{
  "hidden_size": 512,
  "experts_per_token": 2,
  "d_expert": 128,
  "balance_loss": 0.0174,
  "init_std_router": 0.0165,
  "tie_word_embeddings": false,
  "max_grad_norm": 2.0,
  "max_seq_len": 1024,
  "dataset": "wikipedia_en"
}
Below are experts of layer 4 (counted from 0) of a mixture-of-experts language model. Rows are named router (the router's row for the expert), down (a neuron's output weights, with its number) and show model dimensions 0-127. Each number is 50 + 12 x the weight over its row's rms, rounded and kept within 0 to 99.
After each expert's rows: "comes before" lists some tokens at least twice as common just after its tokens as in all text. This comes from a sample of Wikipedia text that the model never trained on. Tokens count by the router's weight.

# expert 24
router:37 28 42 32 60 47 59 82 57 42 37 50 52 51 65 59 69 43 32 64 44 51 54 54 54 19 56 54 48 45 52 51 55 48 60 34 33 39 59 63 56 41 56 55 55 48 45 27 50 36 53 31 36 62 54 46 63 57 57 29 47 41 60 55 60 83 49 66 56 49 44 62 80 56 68 38 32 51 56 43 40 55 50 40 48 38 56 46 54 57 57 58 71 68 52 53 42 45 34 42 60 52 58 20 39 42 42 30 41 30 42 41 38 51 48 71 71 66 50 32 39 51 50 43 20 50 68 42
down0:64 14 48 41 54 32 57 44 41 44 45 42 60 51 52 47 63 57 46 65 53 55 46 56 38 44 46 42 58 54 58 26 37 28 44 34 52 54 50 59 49 52 54 54 29 66 63 47 39 60 32 37 56 27 48 29 46 49 50 56 53 53 50 47 58 49 56 47 61 60 46 50 12 63 51 40 64 40 58 62 52 37 41 36 64 64 35 44 54 52 43 55 52 51 47 60 38 44 45 40 40 44 67 32 66 61 45 31 54 36 53 71 72 38 50 33 47 47 53 48 59 47 52 58 57 55 52 76
down1:33 60 45 41 29 51 61 42 50 42 39 57 53 38 78 53 29 36 50 47 41 43 60 41 41 49 42 52 30 41 56 51 49 80 39 84 43 41 52 60 41 69 62 65 57 63 54 28 85 33 60 47 44 47 54 47 36 53 61 27 51 64 29 41 57 47 47 56 45 66 50 63 59 48 38 46 41 53 57 55 29 40 47 34 31 45 38 76 38 51 36 61 52 53 64 56 60 40 55 62 40 49 71 46 53 47 51 70 41 59 44 35 55 54 53 68 57 58 54 59 40 23 54 49 62 44 65 64
down2:35 55 46 42 48 37 47 40 49 17 60 50 39 35 55 46 45 40 48 57 51 53 61 56 50 68 56 71 58 55 69 53 60 51 55 64 50 58 59 37 25 54 51 33 58 49 48 40 49 46 46 57 58 35 38 37 66 37 40 58 42 24 49 62 62 49 49 50 46 39 59 50 74 61 51 54 48 40 58 32 51 44 45 61 51 72 28 59 57 54 45 72 76 50 44 42 51 58 31 54 43 72 47 25 47 52 32 38 55 53 38 64 49 16 45 29 65 51 44 61 47 40 57 42 80 45 65 46
comes before: " ", "\n", " 0", " 1", " —", " 2"

# expert 30
router:28 46 32 38 72 49 54 58 31 37 51 51 64 54 49 36 44 60 30 45 58 65 47 60 36 34 59 25 45 43 56 53 55 52 54 54 40 57 56 76 48 30 77 55 58 60 56 28 47 51 75 38 41 55 45 42 64 42 70 56 38 49 55 57 41 62 48 36 63 48 43 54 51 32 45 65 36 66 65 59 45 39 48 50 49 30 55 46 40 57 61 54 57 69 63 47 59 41 39 48 58 49 58 49 40 47 39 33 54 39 45 58 56 46 55 61 67 76 29 28 28 38 57 59 48 54 72 52
down0:53 51 32 56 55 42 72 41 53 41 61 42 43 39 44 60 42 56 51 48 44 37 78 58 61 40 45 62 31 50 53 26 28 38 67 44 45 53 44 77 24 44 55 45 49 71 62 65 68 55 45 49 49 34 66 71 65 36 63 64 41 70 37 39 69 32 57 60 68 49 34 51 69 56 44 51 36 52 47 46 68 52 46 48 45 40 32 58 40 47 68 47 46 68 40 47 51 50 63 53 51 49 44 53 61 46 46 53 59 63 54 40 42 54 30 60 70 47 87 51 38 57 45 37 56 66 33 26
down1:70 25 49 59 63 40 72 28 48 47 54 41 54 49 62 66 33 60 26 36 62 24 60 57 69 54 55 50 47 49 51 45 40 44 38 42 60 48 40 43 36 44 49 55 61 47 44 41 63 50 74 58 71 61 47 34 50 41 53 53 44 46 58 35 71 44 50 29 59 41 63 43 45 42 61 52 45 47 35 54 39 63 39 51 57 29 61 51 30 51 55 42 43 34 38 63 34 50 52 68 40 47 76 48 68 52 58 42 35 67 40 56 55 47 24 57 65 60 58 59 61 73 52 43 59 49 56 54
down2:41 36 62 67 54 45 47 68 42 41 44 46 58 52 69 56 51 56 48 55 48 61 57 65 32 73 55 34 68 22 62 40 54 56 37 36 42 60 54 47 54 63 51 49 34 59 54 24 45 50 49 35 43 77 38 49 50 65 46 43 28 60 21 55 65 28 64 69 57 48 23 42 33 40 41 58 53 27 54 48 67 49 93 40 61 40 68 21 46 39 64 48 56 44 46 75 53 52 70 55 51 43 58 40 51 37 66 48 54 47 53 35 43 60 36 56 50 50 47 27 73 56 53 40 55 36 63 55
comes before: " |", " (", "'", "st", " /", " Kong"

# expert 0
router:31 49 61 36 74 55 60 42 37 40 66 44 53 72 53 33 43 58 37 45 43 55 41 51 39 27 54 35 43 55 59 53 45 52 60 54 50 54 46 71 61 35 64 61 50 59 68 25 51 45 73 43 37 39 46 52 63 50 61 45 52 61 45 59 28 65 36 55 50 43 48 54 65 30 56 61 33 64 59 69 48 36 65 46 45 39 70 39 40 52 42 49 68 49 73 46 61 38 33 40 54 52 69 61 33 39 32 30 58 44 43 57 54 49 48 49 68 82 40 38 36 48 38 74 49 53 64 56
down0:30 61 36 42 53 55 51 35 42 42 16 61 54 44 43 49 47 58 64 54 61 47 56 41 42 60 50 54 60 67 46 58 44 34 52 54 58 43 42 52 22 54 52 49 40 29 31 37 46 47 34 39 40 64 27 48 61 41 46 58 47 36 49 46 48 50 30 41 37 68 49 45 67 53 61 44 58 38 55 57 57 41 42 55 43 43 49 33 48 49 55 52 56 69 37 52 40 32 56 56 43 36 40 78 19 51 42 48 48 61 73 52 57 54 61 39 60 49 47 56 69 61 38 36 32 70 52 69
down1:42 65 65 52 65 57 36 57 45 33 39 58 49 26 49 48 32 50 42 68 44 44 35 35 28 44 65 42 51 49 32 53 52 46 38 53 50 49 43 70 50 64 53 53 21 57 31 41 57 50 46 50 55 50 48 74 53 60 48 51 48 69 61 63 49 56 52 54 36 67 47 46 44 46 60 42 51 59 59 59 72 50 52 59 52 64 44 31 56 58 47 27 52 68 50 47 48 62 41 39 47 51 70 50 60 13 46 53 24 74 76 39 30 62 61 53 38 30 64 59 43 52 50 51 40 55 62 47
down2:50 43 30 47 49 43 48 45 47 66 38 49 39 51 40 31 47 45 35 25 55 55 46 67 49 62 41 47 52 38 53 46 53 65 60 26 28 50 46 40 38 40 29 40 40 37 46 70 52 63 49 56 50 40 47 64 39 82 50 58 33 55 37 47 30 54 46 37 50 28 49 65 73 37 64 60 56 60 55 52 29 64 39 49 32 52 56 49 49 59 35 53 58 38 52 53 44 53 62 51 58 71 37 38 54 20 51 33 48 41 35 54 71 60 55 51 72 35 64 20 53 56 61 09 40 70 43 55
comes before: " to", " in", " a", " by", " been", " on"

# expert 5
router:29 39 47 45 83 54 64 67 41 35 48 24 70 52 56 24 35 59 55 34 53 64 39 56 42 47 59 54 45 51 49 26 51 57 55 64 55 61 46 51 40 42 61 58 45 55 78 51 51 53 87 33 33 44 53 35 44 38 69 32 37 57 47 44 56 89 56 56 34 41 38 67 55 39 44 63 56 46 60 61 56 38 77 52 53 28 77 43 48 72 58 43 59 46 32 47 54 32 53 59 70 56 51 46 28 62 40 51 39 46 46 60 54 47 46 48 67 84 53 40 32 51 48 58 57 45 78 59
down0:59 53 68 53 60 63 44 39 52 47 70 67 63 34 32 55 49 32 22 46 55 45 81 63 45 54 56 52 28 28 66 47 53 49 44 45 60 53 60 64 31 56 62 57 50 64 54 65 53 59 50 66 60 62 64 51 59 74 45 69 65 33 61 47 36 43 57 59 50 43 57 40 77 50 29 60 63 74 71 54 78 44 55 34 78 34 69 50 49 42 50 62 61 43 61 47 41 61 29 48 39 36 47 56 26 46 42 56 65 58 47 73 53 27 53 64 61 57 68 39 45 45 63 63 54 60 37 28
down1:66 40 43 38 37 45 28 39 52 45 41 43 46 56 57 52 48 39 44 66 49 57 45 66 26 53 56 43 34 57 33 51 38 74 58 42 46 17 44 54 52 28 44 46 37 46 64 62 60 58 63 42 15 35 47 64 59 52 38 50 57 44 56 42 46 54 72 58 47 47 44 59 66 43 26 53 57 62 67 57 49 48 67 58 61 50 38 40 60 64 62 80 45 37 67 65 58 62 45 63 62 72 50 57 68 64 73 54 38 56 57 50 55 54 65 56 65 68 53 23 40 39 52 34 52 56 33 54
down2:65 42 50 39 55 53 73 66 33 58 68 51 51 42 30 27 70 52 43 48 59 42 55 57 69 48 50 38 65 33 59 44 40 47 44 38 51 44 74 63 58 71 46 62 46 34 49 41 52 70 65 49 48 35 51 37 44 35 49 42 55 28 63 45 39 48 69 47 48 27 48 52 51 37 58 52 48 44 58 28 58 62 49 59 35 47 74 45 51 58 39 62 52 43 37 61 37 52 64 67 45 62 58 39 74 81 25 42 52 59 42 58 30 36 37 43 56 51 37 63 39 71 48 64 36 48 40 61
comes before: "\n", " The", " He", " In", " It", " This"

# expert 21
router:35 43 53 41 69 60 48 51 28 33 42 38 58 60 51 30 33 54 34 42 55 54 54 53 34 24 58 35 47 54 61 38 58 43 65 39 54 56 61 54 54 33 70 46 53 65 58 28 56 38 75 58 43 49 50 52 58 44 64 44 40 64 64 51 47 61 47 56 60 49 45 51 72 39 57 58 39 67 64 62 55 45 52 65 48 32 75 32 47 48 52 40 60 66 65 54 50 32 36 57 60 46 69 50 38 38 35 37 54 38 37 53 72 52 50 51 74 78 35 39 34 39 53 72 41 50 77 69
down0:53 61 51 38 46 41 40 60 40 49 44 60 55 43 37 72 44 48 32 41 52 58 59 43 39 63 49 47 37 55 49 57 31 41 50 49 52 60 47 38 52 64 46 56 60 38 62 24 54 43 52 50 38 58 45 54 54 53 38 49 43 36 45 53 58 52 53 54 39 64 40 54 67 54 70 64 38 65 63 41 40 72 52 42 26 41 43 46 62 38 49 57 61 48 63 65 59 75 41 41 59 55 38 38 32 56 46 60 53 45 17 57 57 75 49 31 48 44 40 60 58 31 52 81 47 42 62 46
down1:33 35 38 52 46 42 48 47 51 20 55 40 66 43 32 46 64 30 49 50 41 48 73 64 46 59 40 43 48 54 43 48 74 58 25 61 50 46 41 41 45 55 59 58 64 45 62 45 57 65 47 56 45 57 51 32 38 71 35 49 69 53 41 40 67 35 50 56 33 64 30 52 57 51 52 62 42 57 30 35 39 40 35 53 42 39 37 60 40 53 22 57 56 53 64 38 66 72 73 59 52 62 54 51 29 45 42 40 42 43 49 46 48 49 34 51 50 39 56 40 72 48 26 54 59 43 46 47
down2:40 55 52 50 71 36 59 46 44 74 61 47 42 58 31 62 59 82 81 58 44 44 47 69 61 57 42 55 47 65 70 42 45 47 58 44 42 40 31 70 46 49 61 47 71 53 43 44 49 50 64 45 54 51 30 51 54 55 50 41 30 52 59 29 51 44 59 54 44 38 52 32 63 61 40 27 54 50 47 29 37 28 49 55 64 62 40 50 31 36 57 75 16 51 55 37 52 47 56 56 70 30 65 65 38 63 59 65 44 39 81 45 55 59 47 64 54 54 59 63 45 35 30 59 43 49 35 24
comes before: " |", "th", " States", " years", ";", " km"

# expert 6
router:64 53 65 35 47 46 61 76 50 51 43 42 66 62 64 23 77 39 40 50 62 65 50 63 59 38 55 53 55 35 43 42 61 54 64 57 39 66 58 66 65 40 66 52 46 65 49 31 51 33 61 42 45 52 49 62 70 45 75 52 38 45 45 43 45 53 37 51 50 31 40 52 61 27 59 47 34 69 59 44 53 43 66 51 42 58 54 47 25 78 51 47 46 47 45 48 46 56 45 56 46 45 56 53 28 54 52 50 49 52 39 53 57 34 64 49 57 78 47 52 46 45 55 53 48 51 65 49
down0:42 40 27 47 69 41 50 54 33 55 74 71 65 29 25 62 56 62 43 62 46 42 72 44 44 62 47 41 50 55 63 47 38 36 45 48 40 50 73 60 44 77 61 49 20 57 53 55 36 54 68 55 61 60 42 58 38 35 63 48 44 58 29 63 63 47 45 49 57 40 36 53 55 37 53 39 64 59 39 48 62 33 52 62 38 49 34 48 66 56 74 69 64 52 63 63 74 41 41 76 43 39 62 70 48 42 35 37 43 50 46 54 49 52 70 49 33 41 50 40 62 56 76 21 40 62 50 57
down1:60 38 31 61 50 53 28 41 58 45 62 14 59 32 73 55 27 28 42 48 82 46 67 64 26 40 48 53 44 57 36 52 44 45 43 38 50 65 45 58 47 65 51 63 41 52 43 63 49 58 56 68 58 25 34 48 39 47 51 53 41 64 71 61 43 35 65 44 52 50 28 47 70 50 48 59 65 52 66 37 61 39 63 47 65 60 31 53 26 48 58 68 43 24 52 33 47 58 64 72 63 31 47 40 42 42 56 46 37 57 63 36 49 24 69 45 59 57 52 45 47 60 32 56 40 59 44 39
down2:36 46 67 65 53 56 50 36 58 38 51 54 65 46 61 45 58 72 58 49 38 54 37 65 47 51 61 36 60 57 44 42 45 51 67 60 47 56 36 71 52 60 52 43 34 35 27 54 58 59 56 33 46 59 52 23 66 51 40 64 49 66 56 65 70 38 62 69 48 65 46 44 43 37 35 56 56 43 92 41 48 35 63 47 68 48 54 38 39 39 71 61 54 32 50 45 56 61 34 34 51 31 23 49 57 59 56 38 37 60 35 43 30 55 50 48 60 59 39 13 53 59 41 36 60 47 43 45
comes before: ",", " of", " and", " by", "\"", " are"

# expert 4
router:65 43 54 49 57 63 55 42 37 48 30 33 65 59 60 43 65 54 30 43 53 44 47 53 30 44 67 43 44 48 49 54 45 46 65 61 47 39 52 64 53 41 55 49 63 57 44 28 55 64 79 54 39 51 56 56 77 54 61 35 42 54 28 53 64 48 56 46 64 40 62 73 48 37 48 61 53 53 54 37 51 34 23 40 59 47 61 47 72 68 40 43 59 78 60 51 78 35 40 38 60 48 64 39 52 48 61 38 55 43 54 55 44 57 67 57 60 49 49 36 38 61 43 51 37 51 55 70
down0:25 65 41 24 56 52 37 26 64 71 44 60 38 49 52 64 60 44 64 40 56 41 81 53 62 38 32 90 52 54 43 70 62 56 50 37 44 47 54 56 48 55 50 46 52 60 59 57 50 49 31 25 44 43 46 68 62 59 51 40 56 61 41 59 65 71 64 57 56 61 55 44 08 43 33 58 53 48 65 52 47 49 83 63 42 55 37 42 56 38 50 57 24 39 51 53 49 38 47 43 60 50 58 72 43 58 39 41 56 53 41 49 40 65 48 50 68 58 54 57 34 55 25 56 43 53 31 33
down1:52 56 68 84 34 49 46 45 76 39 66 55 74 55 47 56 55 36 44 67 65 38 40 45 52 47 36 38 42 52 46 49 60 24 32 69 43 55 27 35 62 45 64 71 50 64 56 48 47 43 39 42 64 27 74 51 58 42 57 33 54 61 44 60 51 74 53 32 46 61 52 32 43 36 48 61 47 61 39 37 64 49 50 34 51 42 35 37 54 47 33 39 48 52 53 29 48 48 68 43 45 84 43 61 24 47 42 45 42 53 58 38 44 59 50 29 59 64 37 59 34 56 53 59 49 64 38 54
down2:45 26 47 53 27 48 43 50 67 33 70 47 64 45 56 38 40 63 23 49 57 33 44 63 42 40 56 61 30 45 48 55 22 48 33 68 77 30 48 59 37 60 51 60 55 33 44 52 59 66 42 53 41 69 50 38 61 55 65 38 37 42 40 56 41 44 63 53 63 55 46 44 14 45 52 65 38 56 43 47 38 39 42 55 60 66 45 47 56 70 38 56 47 43 24 60 52 51 44 49 45 50 57 47 42 51 53 44 64 60 59 76 60 34 41 41 41 45 47 68 57 60 44 48 38 38 81 65
comes before: " the", " a", " his", " these", " their", " this"

# expert 19
router:27 25 41 53 58 40 46 32 27 43 55 67 57 40 64 09 47 44 37 58 50 63 49 62 54 36 53 40 44 49 59 51 53 35 64 46 48 65 54 60 50 39 62 47 50 65 39 26 36 47 69 53 52 65 49 71 53 43 88 47 40 57 50 57 50 47 47 63 48 40 39 29 61 52 59 46 27 43 53 67 38 33 38 52 38 43 60 46 75 60 57 40 55 65 48 58 54 43 63 48 68 61 73 52 37 46 32 57 48 57 37 76 69 54 40 52 43 60 34 39 33 54 64 62 53 59 67 63
down0:51 31 46 62 63 43 44 47 58 43 49 25 51 63 39 51 56 50 48 43 47 38 67 60 56 54 59 43 33 34 56 51 49 43 52 60 56 45 31 66 75 55 29 29 65 53 70 49 72 39 64 46 52 62 70 32 58 61 40 44 52 57 52 49 52 67 40 38 74 47 52 55 75 50 54 50 43 43 48 37 48 72 31 29 40 48 50 55 69 49 18 56 41 43 64 48 33 43 46 69 53 56 58 31 50 67 49 32 57 43 68 56 34 57 49 61 56 57 51 28 57 65 68 42 44 42 34 49
down1:34 42 35 52 28 30 62 47 65 34 71 60 50 58 76 33 43 41 54 21 46 49 57 52 62 53 49 41 63 33 39 30 56 44 67 47 58 58 49 70 46 63 57 45 44 53 50 25 41 40 46 32 25 29 42 56 63 63 41 46 44 28 60 43 42 61 42 70 55 38 40 45 65 41 61 48 50 50 37 45 48 57 47 43 56 68 46 51 64 52 37 42 38 43 41 54 72 30 31 51 56 29 39 38 60 52 43 43 58 60 44 59 27 67 48 57 59 37 28 31 45 62 44 66 70 39 39 35
down2:55 42 83 46 43 37 61 54 51 87 62 38 58 44 32 67 40 38 36 54 64 59 53 52 32 51 67 62 63 54 53 39 63 43 48 75 43 38 66 57 45 56 41 44 28 57 60 29 80 31 35 66 60 49 45 39 24 58 55 48 58 63 53 58 49 42 45 46 51 56 50 57 74 36 71 43 34 61 58 67 52 64 50 63 62 52 54 40 57 56 53 46 53 46 56 49 48 40 63 61 65 49 65 38 52 32 33 69 57 59 49 53 39 67 44 63 53 38 73 46 46 70 68 65 35 55 27 59
comes before: "\n", "-", "|", "==", "The", "==="

# expert 7
router:31 45 54 42 62 42 56 47 37 45 63 40 62 70 55 29 39 50 51 45 47 57 42 46 30 32 67 43 40 53 66 43 56 50 67 56 47 50 58 60 46 29 73 49 53 54 68 24 49 48 82 37 42 58 44 52 66 48 63 54 40 65 61 59 48 57 61 49 53 60 41 62 74 36 46 64 56 74 54 57 41 31 51 52 58 46 67 35 37 54 67 47 69 58 61 60 64 25 36 54 43 50 73 52 36 39 37 42 55 44 45 55 59 53 55 70 64 73 49 36 17 52 45 55 41 56 64 45
down0:56 56 42 52 53 38 49 50 61 46 45 44 42 69 69 64 47 67 57 48 65 54 78 50 70 49 35 58 40 49 61 68 55 63 49 52 53 46 40 55 33 48 55 56 67 44 57 65 38 63 58 64 64 35 65 49 65 71 31 39 51 51 66 49 55 57 49 53 54 41 59 79 55 38 72 54 56 57 35 42 42 39 46 34 77 52 44 58 30 43 49 58 61 65 42 54 32 30 36 91 43 63 45 68 65 31 43 50 69 43 53 47 65 36 55 43 50 57 56 40 60 55 68 29 77 45 66 58
down1:59 71 40 58 62 37 56 65 62 48 70 44 39 41 50 76 33 51 40 54 53 53 49 71 62 50 64 53 45 51 49 49 44 58 39 36 36 43 64 27 38 45 28 46 53 61 48 64 49 42 33 41 53 48 33 44 57 36 62 40 58 59 55 67 32 58 54 56 48 60 55 50 59 46 38 59 33 34 24 32 66 63 50 43 46 58 44 53 57 64 60 31 31 57 38 49 51 36 28 54 52 54 66 57 63 43 93 91 73 54 64 56 55 38 58 42 58 61 26 70 43 39 50 35 48 63 45 57
down2:60 35 42 38 50 73 65 51 52 48 29 52 46 59 23 79 43 38 35 41 50 24 47 44 42 39 59 37 41 41 38 30 31 45 47 44 65 38 48 34 60 43 57 56 30 59 58 43 61 72 30 71 59 62 55 55 68 73 48 42 63 55 77 31 93 31 46 30 32 71 46 56 59 62 39 69 57 49 64 48 33 52 52 55 46 66 31 54 57 52 37 41 44 53 37 49 58 55 54 48 39 43 63 50 70 47 57 46 46 48 33 52 65 40 46 63 53 34 58 59 42 43 70 55 66 39 66 61
comes before: " |", " -", " with", "th", "ing", " also"

# expert 13
router:47 27 33 58 35 55 58 46 49 25 47 46 40 39 58 40 43 35 50 54 68 68 65 34 50 59 44 41 56 51 57 53 47 59 49 25 33 41 64 53 57 46 39 48 31 36 51 64 46 49 75 41 36 56 46 52 70 48 37 70 73 52 46 36 51 64 43 65 37 55 53 22 76 42 45 68 36 32 34 41 47 57 29 40 54 53 50 47 28 75 50 48 58 35 46 46 48 59 42 53 49 54 42 61 50 50 58 49 36 68 65 49 31 57 64 73 34 68 60 56 52 74 44 36 51 38 43 45
down0:77 53 68 31 61 56 74 46 54 30 53 40 67 59 62 38 57 40 36 40 47 54 51 33 43 57 48 63 43 44 60 51 58 47 58 65 48 41 50 37 63 40 46 64 29 53 67 42 55 43 50 28 46 41 48 62 61 67 24 50 49 22 58 45 49 35 56 58 67 51 43 62 69 63 67 67 47 28 51 57 56 42 34 66 50 55 33 57 62 59 48 47 35 64 64 60 33 39 49 52 31 46 42 49 41 35 58 60 50 29 55 52 43 55 58 62 73 37 47 86 33 40 75 60 49 44 49 40
down1:74 47 55 19 64 52 32 55 39 46 53 59 48 31 54 37 32 57 61 65 38 51 61 59 53 59 43 74 46 55 71 58 48 64 43 27 54 71 59 64 39 74 52 62 70 40 48 36 62 48 28 46 58 49 52 57 44 47 57 55 59 56 47 37 26 32 59 51 60 71 72 30 57 48 39 58 42 73 29 63 29 64 30 39 42 44 37 53 64 43 33 65 61 63 66 53 45 57 34 43 69 51 68 54 64 48 58 49 56 50 36 58 43 47 55 72 54 44 44 58 38 63 54 50 57 68 41 73
down2:44 56 60 46 53 55 46 44 23 40 59 60 50 48 31 33 50 43 37 59 47 52 55 42 29 41 61 49 45 55 46 71 48 65 71 35 52 48 70 49 62 47 50 38 48 63 43 68 69 77 77 66 42 56 68 67 46 35 62 49 53 54 55 50 59 22 35 62 46 58 62 44 54 43 22 18 42 59 44 54 65 39 23 67 53 53 45 52 36 59 54 61 60 38 62 51 52 46 58 49 33 64 77 65 54 51 30 38 44 43 54 47 55 70 34 36 49 37 65 51 82 60 43 44 55 67 17 62
comes before: " a", " the", " and", " but", " which", " an"

# expert 18
router:44 44 35 47 57 63 35 34 52 40 38 44 56 46 53 42 40 32 46 61 53 54 53 55 51 49 47 50 59 45 73 49 53 50 85 45 36 58 56 61 54 20 42 55 53 45 69 29 52 49 54 42 30 67 53 58 37 37 59 25 47 57 55 49 64 74 42 50 37 40 51 54 33 29 53 43 48 43 66 46 62 32 68 55 58 65 56 42 47 61 49 40 72 72 41 68 61 60 58 54 69 48 49 45 53 81 29 46 33 44 67 65 41 54 48 33 70 47 52 48 42 45 28 57 25 45 68 68
down0:28 56 48 62 62 33 70 32 46 39 44 52 65 54 54 49 59 21 40 52 43 62 51 47 53 67 32 39 38 53 48 45 67 50 46 57 54 66 49 69 29 37 62 43 55 37 24 32 50 57 32 36 49 32 44 63 41 36 59 49 63 65 60 56 32 43 42 68 49 34 44 66 50 37 60 34 47 34 61 42 48 42 74 54 47 44 41 32 52 25 56 28 39 59 55 18 39 56 53 50 45 48 63 28 37 50 33 39 50 44 78 30 74 54 42 37 68 49 59 50 70 51 49 70 70 58 41 65
down1:63 32 49 46 42 45 50 48 63 40 50 42 45 57 57 44 48 60 74 37 45 57 47 59 48 41 51 47 39 35 18 68 35 44 45 68 46 68 60 64 44 47 54 61 49 38 67 61 38 45 59 53 42 44 46 52 41 65 59 45 62 58 41 64 67 42 35 77 61 39 60 61 37 74 43 28 41 58 56 44 26 31 59 67 57 60 72 46 40 53 66 38 48 60 54 34 50 55 54 51 56 50 41 65 38 49 28 53 62 46 64 53 42 47 55 59 50 40 38 68 66 57 36 55 55 32 50 50
down2:41 43 53 45 54 59 48 46 57 43 36 76 45 39 47 50 62 70 43 67 42 42 73 61 50 43 28 31 68 51 52 53 28 49 55 60 52 49 33 40 42 36 73 63 37 51 71 47 65 42 63 84 26 56 55 24 57 43 39 37 50 55 38 34 67 33 61 49 50 59 52 58 69 34 29 54 56 58 42 32 48 65 18 49 49 44 62 64 57 71 30 39 50 66 46 45 31 68 55 51 33 47 32 47 35 71 45 51 45 50 43 49 49 73 66 29 55 67 58 45 53 49 63 30 44 49 43 52
comes before: ",", " of", ".", " in", "s", " and"

# expert 28
router:27 55 47 43 64 68 51 61 25 80 71 37 53 44 45 33 49 53 52 46 47 63 37 48 44 33 27 52 47 41 32 50 49 82 67 44 35 49 48 44 58 54 41 48 46 55 69 42 53 24 56 37 41 30 42 37 41 44 50 69 46 47 55 54 51 41 47 53 59 44 56 50 42 43 62 56 60 55 49 29 29 54 70 31 57 62 54 51 35 46 35 40 54 51 37 41 58 60 54 61 40 33 73 47 27 55 21 42 67 39 43 24 62 44 58 47 41 52 50 56 54 39 38 49 47 43 44 63
down0:52 54 57 44 45 50 42 57 28 22 41 57 82 55 64 25 54 63 31 55 62 70 44 56 58 34 45 69 61 49 49 67 45 59 75 58 28 67 59 52 57 58 61 73 41 61 54 73 55 72 38 47 40 52 61 36 39 41 52 45 20 51 45 55 80 55 38 50 68 64 52 50 56 52 33 66 38 45 62 39 65 54 42 48 53 44 53 52 49 44 44 59 48 64 45 42 24 31 52 52 52 63 54 51 43 47 53 49 57 71 59 37 39 41 50 47 53 42 21 23 27 64 49 60 54 72 43 49
down1:32 50 43 53 74 57 56 32 62 62 34 70 59 66 51 51 78 33 50 44 58 62 55 21 46 48 38 57 43 42 66 55 35 45 46 42 56 28 62 62 51 43 56 69 64 53 47 55 43 43 17 32 49 44 47 36 48 63 68 60 55 72 44 36 33 67 57 39 50 69 67 33 36 57 27 70 57 61 54 33 43 74 34 44 71 22 37 60 46 62 60 48 47 44 57 50 61 39 54 56 70 34 58 52 23 62 38 44 50 24 24 58 62 45 40 51 47 51 41 37 56 23 45 55 42 61 31 56
down2:72 47 61 50 43 50 46 60 56 54 45 35 66 32 54 40 36 35 54 54 61 28 59 37 65 45 41 51 45 59 44 32 65 18 57 44 70 61 25 54 61 48 38 40 43 51 44 59 39 53 60 58 73 41 46 47 46 51 53 61 56 26 41 70 43 62 40 49 52 31 40 53 71 66 71 23 46 61 39 48 60 83 52 60 62 55 49 45 57 66 54 21 74 58 31 43 35 42 57 56 62 41 65 47 56 59 77 28 56 43 50 62 51 60 46 47 50 53 66 43 61 47 36 48 61 60 82 59
comes before: " the", " a", " be", " he", " his", " it"

# expert 14
router:70 35 63 40 59 42 53 38 57 37 73 39 59 49 29 19 35 53 38 36 54 46 39 44 43 44 56 37 49 47 70 45 55 51 66 62 43 47 41 61 51 38 58 59 39 56 55 46 44 48 58 41 56 56 46 54 67 55 51 67 37 54 64 56 52 54 40 38 40 55 64 51 67 22 49 67 57 49 49 67 37 37 37 44 38 44 74 53 55 33 45 58 42 39 51 54 53 30 31 54 65 52 46 33 37 44 41 38 48 29 60 65 46 51 50 58 67 60 47 53 33 52 46 50 44 44 55 80
down0:57 39 47 41 56 34 53 44 40 44 18 63 55 38 61 53 54 40 49 63 50 57 39 49 55 58 54 59 47 29 56 34 27 49 53 47 51 62 56 33 64 72 69 60 57 33 64 50 62 58 59 61 54 39 29 47 53 39 61 23 56 50 54 74 65 44 48 48 22 60 58 15 48 48 68 56 63 47 70 47 59 44 59 67 70 45 52 63 46 36 34 43 54 44 47 52 52 63 73 42 57 52 59 66 65 54 54 31 68 49 61 54 37 66 51 46 51 45 57 64 59 45 52 37 52 32 57 62
down1:53 35 55 51 40 49 66 62 54 78 37 44 52 51 54 41 58 65 45 50 53 45 40 21 63 41 51 45 45 38 53 44 80 51 64 48 54 44 55 56 57 41 62 46 43 73 71 44 75 21 45 68 52 59 52 39 52 71 41 52 50 51 57 53 46 65 55 55 51 64 45 62 49 68 58 70 36 61 51 48 46 50 48 23 56 58 32 40 72 54 33 60 57 51 47 59 66 47 38 51 38 43 35 17 28 52 63 68 59 57 64 42 61 35 48 56 40 57 33 56 66 41 55 55 44 43 57 52
down2:62 49 63 47 48 54 49 64 64 34 58 50 53 73 43 41 50 55 26 50 41 45 48 44 59 45 59 59 57 70 62 47 45 24 46 57 33 50 52 63 54 54 39 39 33 41 50 64 44 34 51 46 46 33 68 50 36 46 59 40 23 23 39 44 37 48 59 57 41 36 54 60 39 50 33 59 31 37 42 45 33 36 57 26 58 49 50 45 26 44 50 36 70 49 44 45 43 46 53 64 61 52 39 83 39 49 64 30 58 52 45 40 36 54 29 60 52 41 39 37 72 41 56 60 52 52 56 21
comes before: " |", "\n", " was", " is", " (", " had"